config = dict(
    n_layer=13,
    d_model=160,
    n_experts=96,
    experts_per_token=8,
    d_expert=32,
    d_shared_expert=256,
    activation='cubed_relu',
    moe_layers=[0, 1, 2, 3, 4, 5, 6, 7, 8, 9, 10, 11, 12],
    n_empty_slots=48,
    router_score='sigmoid',
    normalize_top_k=False,
    routed_scale=0.707,
    balance_loss=0.000212,
    balance_bias=True,
    router_logit_norm=1.0,
    init_std_router=0.00845,
    lr_router=0.00119,
    vocab_size=4096,
    norm='rmsnorm',
    norm_eps=1e-06,
    tie_embeddings=False,
    optimizer='adamw',
    lr=0.00432,
    beta1=0.95,
    beta2=0.95,
    batch_tokens=65536,
    seq_len=1024,
    train_tokens=308800000,
    steps=4712,
    dataset='wikipedia_en',
)
Below are experts of layer 3 (counted from 0) of a mixture-of-experts language model. Rows are named up (a neuron's input weights, with its number) and show model dimensions 0-159. Each number is 500 + 25 x the weight over its row's rms, rounded and kept within 0 to 999. Numbers have three digits each.
Before each expert's rows: a language model's description of what the expert responds to. This comes from a sample of Wikipedia text that the model never trained on.

# expert 57
Description: Verbs and auxiliaries in biographies and career text such as was, won, served, joined, became, and Representing, enlisted, Coaching.
up0:499487549511530474479467499473517487514517542490519506546490541533507533490513496521476532504476489498522510488498464528501484481540516459563501468497499462552544526485498498458503489477498504509484431507530533513489471503512516493485501446495485532523497456525540503506487496538470514475496528547502508459524499505490482548522505506497525489558462488558502482523494500478497494508499471486461512474500511455518523515516513491515529505514476485448529490488496492497457449501540516

# expert 22
Description: Middle word pieces like ol, os, il, ut inside longer words, such as Enrolment, enclosures, assimilation, occurred.
up0:539514490473497482506500537514482491490499475485474475516487555491451488489522498495503498453518500517420534461494494546494469516451537524494531514530507484503495494465505498450487524508486469503557526476494499477539527566492514466506513504509522490483564483505491476505520510465496521464494504508540534468506483488503487506500524495529515483473527482539468479503487455499499536475443558491507520525506533518514488518466534490455524505528505524490473531474508511520518504491491497

# expert 27
Description: Short lowercase word beginnings and mid-word pieces like b, che, typ, mus, multip, also the "so" in Also, and hyphens.
up0:547510529493495531488446518518517499489490503469497495519491506483517492485506512489485471469456490522439482493471508523497487537507525521507519521506495501473496544478497500474518525477489497546486497505497481490499517514491517505505500513502526496491481516518506499484462564506465567487529481511525482466447498482470495482508538492556459493487470549507544522472511524505498490461449495521459458528487517488477516488493531490488469486443527459543535504477543463514515490534560513

# expert 49
Description: Word stems awaiting suffixes like -ic, -ical, -istics, such as Charac'ter', S'cient'ific, Pro'per'ties, new, local, histor.
up0:531524512498468526479441482517489441471529498523503474510499478513462467500473528505475527497516463463495497455461519540492495441497466527543501470488527498514505477489514491478521519488567511539478504526501470471492493507525501476481508503511478460482495497497482529477481505485457516560510514501492487472538486451542462495537505489541529504539508510445497487533492514506556484477478503467483502521508508508475513488480496470538516474558463476505501505515500526513510505472499525

# expert 21
Description: Year and number pieces like 2013, 1915, 000, often in lists and tables, plus word middles like inaug and altern.
up0:515502503463502492505487547542501486512490493544506471519492513455503504497533512528523474487503507492480451455505543545532530526546491536509478506532514510486513497490533478462519548502494501501542511476486531540457516498469522455516502462501476511504497510511502519558477552521460502505493507514506498483522503479522529495496525485536470520559505498496511522522513515500466492502431473514555473500454542461540475540515492481511507514467524507474474495477461487478527507478499491

# expert 45
Description: Words inside == section headings == like Background, Selected, Published, plus line breaks, dashes and years like 1937 in lists.
up1:480476500527501514525538493525439465441493519515505464504510513477476478459501459505475509456495440506511498508513477483482521472464542523525486471554524487510525503541524522495523519517493469490528535525481509514480510506504545540502483502465447466504509481517481523497473563541513489514469487519530455502454524521509505530493517524527492519511496530475479540494501487527496512500485505478475549488506514496517519479465556468487465486488477476532511509524517521481501469487528526

# expert 7
Description: Forms of be and have, plus articles after them, in definitional and biographical sentences, such as is, was, were, been, a.
up0:495500520498497447498484506503488476538476493482522502514505500512510469433471464499515495514501475529492485473516479529455504474473496525489486502559495540486501471489501530517479489492505465499481468460517489546489486484482482498486478496476457498549534469503548449491489478537545493517554496490472452538498495534491483492533477517504454502480517488532501538490520526532506515473462478489474498548511501468529499476470507545548486522476491528471460533517527505483474512462535492

# expert 53
Description: Middle pieces of words, especially sports biography terms like Senior career, bronze, Olympic, basketball, plus odd pieces like path-oph-ysiology.
up0:473505471530502519502538491509510504458494471503514504522482535522442498473491499512526550456498483542518494503490530503505517496465507482509504510502505508510471512525500487522511511544465524563498507471503517518466464504488476479504516474482489499472489498531555502534425495492513534486491492477520486548532465507521526520552522487503463539514485490498488473511484494467454500484490541528510517491467493515568534530505486496540487527509531490543513507518522474443537492459486532